From a checkpoint of a small mixture-of-experts model trained on Wikipedia.
Experts: 80 experts in each of 8 layers, 160 SiLU neurons an expert, 3 picks a token, a softmax router.
Below are experts of layer 3 (counted from 0) of a mixture-of-experts language model. Rows are named router (the router's row for the expert), up (a neuron's input weights, with its number), down (a neuron's output weights, with its number) and show model dimensions 128-255. Each number is 128 + 32 x the weight over its row's rms, rounded and kept within 0 to 255. Numbers have three digits each.
After each expert's rows: a language model's description of what the expert responds to; "raises" lists some tokens whose logits its average output raises strongly, later layers aside. This comes from a sample of Wikipedia text that the model never trained on.

# expert 39
router:143152154166087080087169113145149148144069140105186154073139169099063126069151088084120103135111125062079106148159108117082088126128109159087135125134095135135107119128158171113080111129094092124146140109200080137095155181187079158126083138179081068131198141130069100106115155126126132184175128176133104088120134066110175141147138138156137078098106168141149135137148095140078187118099
up1:107177117131080130134137131153118118170161130087124074134144167162116149042124138179102097165172081143132149149181145102138126025069141073137112108103119112069169142116137083128150156112194167102123117099161174107154123104175134094134132115132157089053142171111136130106144134115118172139168198152149095090106053131124121127106070106116090084101107135130162141080117130155124105114163
down1:139088141096097084069082087162136139118106170167105123121117074143122142153097183132114120115133117103126110144118138128151109146155127153158124141140114160115131177152124065169129156130144215153054132090099187130113138119140137080080181100129087116108149090162154086096153160080166142127070175140105156138174146133169200128146194195147134175113135122110079154117130151068111127137058
It responds to: Demographic and election tables. Punctuation, decimals and filler cells in census percentage sentences and election or climate tables, such as "were from 25 to 44" and "| Swing |".
raises: "i", "iation", ".", " C", "ic"

# expert 26
router:174089186132102149080137119151147145143139113130130104134146181137155137122106098130067147139125120093134103153035097186115122164052107115146126106173102146120136103162092156081117101106134198108082137131125169104132136103128177107085169126082140122140076136208095140038111141153124116098160090072127151151130086134109118154100148122153150131140129119163167156157113108164113182054172
up0:078135163097172092140104171119095090184192113151145128107162128154212126163097191156087150123130106175121138086132137128132114118131092140147154138074110133094126183122125145175100126134116118113119144089227037106220164101044115163135081155171108089096143170147159149104091124170119145115139131118103150178153108093145119116148138146170092159166163138114162138126080131115058109102145
down0:052113150079132097119093099144040157132117087070172119141110087066150098173059145116109122072144114173120086121126190145105125176142122113142079108084095142110125169116128072186168078169141062171123144106099192146119106117096137149105140131124103137123127123171145205157144098159114093133097175154124138155191124126168141180123141113084091068148141142140164133120088152128134091129182
It responds to: Table cells, song titles. Separators and colons in track-listing and filmography tables, such as 2:18 durations and " |, plus title words like Love, Night, Story.
raises: " from ", " qualification", " system."

# expert 14
router:184137152164139164070185168108169163180045135078126126118103185154093088137121105143079123129129158134099121125116099176098127170153114177153106136022155126181133081150178130159096125127148098137102109147162135101138118140128130125116143102119094125134069130146140075100135147163120111134159117156114081155138117103154127146077118216141135091134099135171085134122154156105160088089158
up5:111109147136135141113126121160080164141095135154166125131149142207174158154105105149192105134155094139129124145143188136108166110175138179133114162114180130187185138120151115177123176159157142082131096105175138145105107049098117139138110083153172081155116111146141133124159088092179181186129150140097164147100135115134063116089108115094128130119096108122047072064080094148134124149110
down5:159141188123115100102131106071082103120100065140145149132149169097148173156116129130121161150126085159069144106157113205144100155172112112178138163093091151106104130119112154127088080118123170160156184152108105097146149099111141199118093136139081166074113196140140119118076188076102095080151042126100191182151103124164122209098187139139123131112145166187162139143111129146146111098183
It responds to: German word pieces. Middle and final pieces of German and Dutch words and names, such as -berg, -heim, -mann, -ung, -bach, Verbund.
raises: "tra", "s", "imes"

# expert 54
router:123110103154139113197176113188105147185172056113113136130092094107147140123123195107092112076093147071140107120097174093093094121121105081116135162154139124113126168126090091151136107156184099184157072086131137094149154147098153094155091151098073102167114068172164076130136169128133104108106149147155142119148140082121143123088094124118137153103067137164163130085132175095179136089113
up0:106087102119099115158154147138084110098116143141131188137201098143163172119147150074162123141229092170195094067157121120169097143110140121160088173124108138171128122154142033076147156113114163155110079089110134113163153161140176221085114132139122193119135122145091155120129088129134211045112173165146162165111158119131146173113153134103100137122117071115104117187089103113121107091137
down0:133087101163160061091097132122100126139174175143137140179135093118146160149132131087157145142134084134132130175109127076101110119126131089092110135187140126228087146158119130152171113124128205090148125136139129094085145127135105137156081157179134177105115095145175144163140115125138183151121069120071161131164122035093104135088107110129154117104157186126117099103066154178060136107123
It responds to: Nationality and military words. National, ethnic or political adjectives and names, such as Roman, German, Chinese, military, People's, often in war and empire contexts.
raises: "'s", " &", " and", "/"

# expert 0
router:154067133178157133175176151170101133074139118114171134115101091119163180128142086080140155150146140120071126132110146080081102078141087126173123140126131162104154120125161093119125119109126108198068114121095111093141176146084107075167166128100142164126150148078144141100135104110102171139091186190154179149136148101205152130086124108075113090091169080155136130102115133184113089123064
up0:180112086127102143098158160122104104159106162124162134139092128106170124069081160124144203127117132151089131067163137054134148107152168138146076106131143081081156156108130155138093127069135147115121106113140144212134121142130179132152033169152076108084168161144153129128053116114100117151164146137092123127123124169102110153094047164065156108163130132065078112126139146100079098117133
down0:103120133149090178137162099114130077163144162150137146110136101088165112103066168124158128128100082110153091181081109120123109109185156127156138159100078148107142124099095125106104163112139178204113140136091105065155106133165085184113082152166180131165076131132195082153197136137157174132205120117145155150163191147119126119096116179102098186151111065154131126117086085092145161187158
It responds to: Degree and size adjectives. Gradable adjectives and adverbs of degree or size after a, is or very, such as relatively, more, major, large.
raises: ", ", " ", "; ", " side"

# expert 44
router:093137136123117172084090135190101122096135138116134110149113091178070073122107154204084170075066156105114067105079194076158183154113117057117202109112099116142080187115106088167173147149184114168132135133123158129115124130137149131124103187086149194119087118179152088139195136090123159107106137093113121128121089084073166175099136093157113132190145141129178151133106102128068120068091
up5:158147152086200117133097133110085164141139125135145162101126138175157090132173079138185095156158092102143113080135072101058129149175143130110145163114156112214157104144135137099108124155128165122150117094084149107116175156133103143053125135187150169109123171109176115096120120116136154062083157162088149077183126097149141122159058146156060111044118097116153093109137124114154126149092
down5:205113162182132143120142119127182096129173130159143081097098136076105160141113093184119146128107106029178082126140115158128103163156105183152145123131125140109100118166124127119129104086112165066137097121124069114175144120117119160130144135205101148123123143093112155091105140127134146127114102168178121128100112170097132102145123141152094130119171088120171137120119168122139162160094
It responds to: English name fragments. Short pieces inside English and other proper names and titles, often right after a capital letter, such as K-win-ana, R-ipe, S-ony, Ch-ance.
raises: ".", " t", "ing", "z", ","

# expert 35
router:153158110172128093181098129146081168114160133184155188153097133075128147179171106121074103141098166136093169159146103106153127147128077192125083157125140123100120116165138114177164120109107098100114132121146112107084193082093168112179114098131101115070153124134126151079102082131086112173153176087089101149177177127138109094160087138127130107091101156153129089170184132106116147190135
up1:133182133142138133145147110121152122112156138139100121135094054153099149096070124130090152122165151122121151141142108115179176137215139184150132139075119163111136146073143128054144151118074081131157141167112080141115106161131128079151130113142185090142127116116123159196106100140148126107110092147094132115122143086093156160176085089069139125133140071111143067112171173127080106136138
down1:143110123120160118122107153097143117070105173158132070104236120102174146093146105113161103106087118094148074109136150150090107126134064143119126169134138168157117088159116128103104118122135115130138167103126185138128104156146125154137123103093176133195107173120162088109103066115080111089119113055148173153123146114153150128137139136056126091109154097147143134164108123146152097119148
It responds to: Prepositions before dates. Prepositions or month names that come right before a year or date number, such as In, on, between, until, In October.
raises: "2", "1", "12", "31", "of"

# expert 45
router:124115129120164104147108175095138101137185141122118107128103122103122186156184117091168124116119179142168155153093101095110121093197093160122137119177183144121169102184137124152107171098180137174070142121102126012103164127129121105162187124154135170137126161095090180057152080109115098154143180146128193148129167152142097114073128159101166143129164130086118129096159107075120107148122
up0:076070147132138121172230162153105107116090110140178105137165139151119088165075159160099111154169133178138119141129219127140075193069127101112153145095149132085126142105113126082114193091126153165136153138174064160163153132109094195174196097176103076115117115148122139120061118104131103123136175161139123148164134131114152128126177114182156168105114134142108106126101083154124163106112
down0:099077104152107131115138124123089087149097135140140118134121106132144128133131118143116160140172147092128074098109120143138104109111124108101148115112131189118136077108080175109130118142144176135129174135079146156142112139127112119134148145095165113091167150141184160135127164175124108075096165072159158144144135135119094140105069190087155187113143122102137146086137114107092179180161
It responds to: Prepositions and connectives. Prepositions, conjunctions and linking words that start a clause or phrase in narrative prose, such as Like, while, between, against, as, about.
raises: " G", " this", " ", " an", " D", " a"

# expert 50
router:081133109189111164128108162151140140136124157108167135157102090100125151100106111107131121100109190121077098126093134124079086105102072090116121129112126153075166100116124108124154122111148094177135116071132113096121163147126145099147089184134140126139123109067126102155159109108117207148130145183041154089123135066177181187114129087156176133152090159145161076134122145174154155095073
up1:150130134119098106148113125206153136117143178117141146071159166140142070116069117135124160148140132095184130154128150122108137115157102128165113158079167121123155137136145135137112177094124157091085113183117109142097114179151084160097138150183175084096131138063158149177121093113137113115122152185105119122096095150081111111107166109141122142182130169149142139113200146147162076122125
down1:091129107131169135111143106068109151120119154156112130135140072050201094124163067064151112141094142096138123148095107204114089134075123140194158139150118168131080058117107132157121154114122141147160149125118146156117156114117151119111129121090137139193108164153098120131132120106107082081117158142169142143119190153124142144103149191166107103167108158119159136190113097182113148159108
It responds to: Social and demographic adjectives. Adjectives and nouns for population, society and ethnicity, such as urban, Asian, Black, political, social, human, living.
raises: " and", " (", " ", ",", "\n", " S"

# expert 30
router:129100082137105111146127090171152129105135090159130180125116091109083151149092132133108113161145152062110107144187154097060120151167116137152054140156126158153067092149096094157202149096111129126185078067111157144102169109133133059171148124081140048134118099124128182109154107114107123117107099186133186108153079112188180118105156133179052131054092075149161119086115123187136134119081
up0:118149104148127148139189160136151076103116133095143132096126115169100196107127146176157095118095109144082092109073128103176185153147145095121161108092115079097106151132205070095153062166086129161160072150072181075140128114100056107153095144088146166165066107123197123167157134120118140103128059131126094162163135123154150132145138039110186132113194126111194164098062143162085123112096
down0:158140150110195143107154116109134142102131146124160161130110129076095154149177138139133117094109110104107151056183099132124119099124091151160137134112187153115101082199134142109129073133125133118144192126156130179093126109187145170123170082141118126159134106148126125105090154192088140112201158170131145113130187105176108130125099223100125165041089159137131131130058134113165107184105
It responds to: Word-initial prefix pieces. First pieces of words split by the tokenizer, often Latinate prefixes like ex, sub, trans, imm, un, starting words like extrusion.
raises: "o", "ou", "ing", "ok", "as", "is"

# expert 28
router:168147141140117154073117075137186116118084136133220082088198198153176150191140136118166129100110095144097158133153093141119086166132111147146119090189090128142124096152141215129095103135143164082126155076096164178069103145167111199066133102114111098196115149165101145093129134155097093127136083102106084137090145118129128142198149133132158106167104177164114106139135102133168128098164
up1:097153137075170074132115131134146139106121117143089119153085133175077165126111099212179114202161093107140151124135067146175137097134095122110118137123116144161139120056168197132125057116168123072123108089137095125158153132112053127139185062127140136143097132120089150138152167145171190136118090152124091124103111111070146107156133132179163099151196048143127153144077111123070182123130
down1:123154121130139130123142112171107171102246074111152133059159096144078099141091192138107087160071095188123130075123122075078134078157177129131104155065150133160187187165126134179126149156084128168092107160129189112099131155149081171115122152130104139106126120122121091127070125169127090126112154114105168110127159079160096110148133162102130119120139122154169162072125137193165075162147
It responds to: Citation and table punctuation. Periods and closing parentheses after years or authors in bibliography entries, like (2000). or J. Quinn., plus digits in sports and election tables and the word also.
raises: " pric", "\").", " danc", " worship"

# expert 23
router:113111078170131108139126081145167094068185110138111164123096145062107203139133138171146146101169158110104064141129181050138153160170135092108103122128092126151105099151127042135160088119100143120152121087113094196088174091102147148070100138069163138128099114179109116105077126154115080138108130176160132151138125103146135167108116137108098135079144101158136160104107136154071123079133
up0:080154125108091157115196117094128116133132145164092135157108154141085097117162106133131144150140124149098133134101100157197087130089097133117155091131081160132164122152174163081087118089113139126140101145109162177167108110098098115092149108136149168132095200137148170106065101106110197151167107171109137144083073202091091103084111230154098145090255136136138154172146121093145108157123
down0:123143141114175166065144110133140128153128097146102138180082138134141141103138140076069060064126114132112065081125124172086143149167120082131158096064117167098122106153089171120127099137064113103108152177113148143103088156133156191099153108174131146127201158146122134146070129133131142155115144069146088147125156189111111134171130154128079141098152129098129155095095144111121171152107
It responds to: Word starts, foreign scripts. Opening pieces of words after a quote or parenthesis, like pl, rep, inc, Dec, and the first bytes of Tamil, Cyrillic or Japanese text.
raises: ".", " ", "ar", "a", "u", "ob"

# expert 34
router:145122126130134095132139126153190135143110167059144096103119102098137121133072113065141135142101151127079148145125125140137107111133162100138141066165125115117139113139135100175076139090144123094108174092143124169111126139175119051119168117096097130140189117160148177099145089176124106210117117141137096085149192155122171090104157137104168089163142178072140178115125119073116132183133
up0:154138124131180125140121129131153120161130180103118132153109189137054081088089103163133179093106124097106103098153120156051163162112145090133088146116116112115131165110140141123110123128143078074118162118181124108154143195158090121175130165145126135154116147195128067103104180132134145137139170108077119090096132109098153079168156127147181135145166098093094173124117178112083150160124
down0:098201172155125071131058143102130151125120101156128178155170118126123162115135118104132092085135119098165107139070125127155149134152170132103140122092154086099121122147131153100153156178142115160102110151163107156149110090138110129128106156046146108078137123161105084144128089146138100119175061093161126147101184164143123149077103127091172102061106101152099111116124146136144131154144
It responds to: Predicate verbs in summaries. Main verbs and list openers after was, is or were in sports, election and award text: included, won, elected, received, was played, - List of.
raises: " a", " in", " and", " with", " to", " on"

# expert 29
router:148051168095190116161107123178122135129137145136161165147078093121164164152153111084172169076164149144116161126148116108099104150140173066194075091168143114130179113161080167145072117137094115166110163115105154061130161115094118086134142097084145194126137149105092176110171149155114095122088161101085193128164175137165149110147110132114114102131191139086151191087138051095098103146103
up7:149181097121094171098170084098125149097139145140171088194124074166101159119083084076163124107086098138148179155155125170194134140080140141109113184157105166149153167167123135102116128196069119127116096126119131163161129161160155113116150134115088166115123188123148127123098125174134115054112113116146122155130121152101136151110116134103112102129194086124093155069133114175140135143097
down7:093124117147160143151135156143132116134167116173143110078147203125151133072094104144132154126117155120135082168131088109120157126128086113035104105045119133191080064087185087093115066097122168145109124126152101171107106109121142151116081130125141082108111086164084160130158089111115107138163107104219101127113147090111186117129077126082073110114134160204106123080149191133116087122153
It responds to: Ordinals and determiners. Determiners, ordinals and short function phrases before a noun, mostly in sports text, such as the last, first, second, eighth.
raises: "e", " y", " n", " v", " or"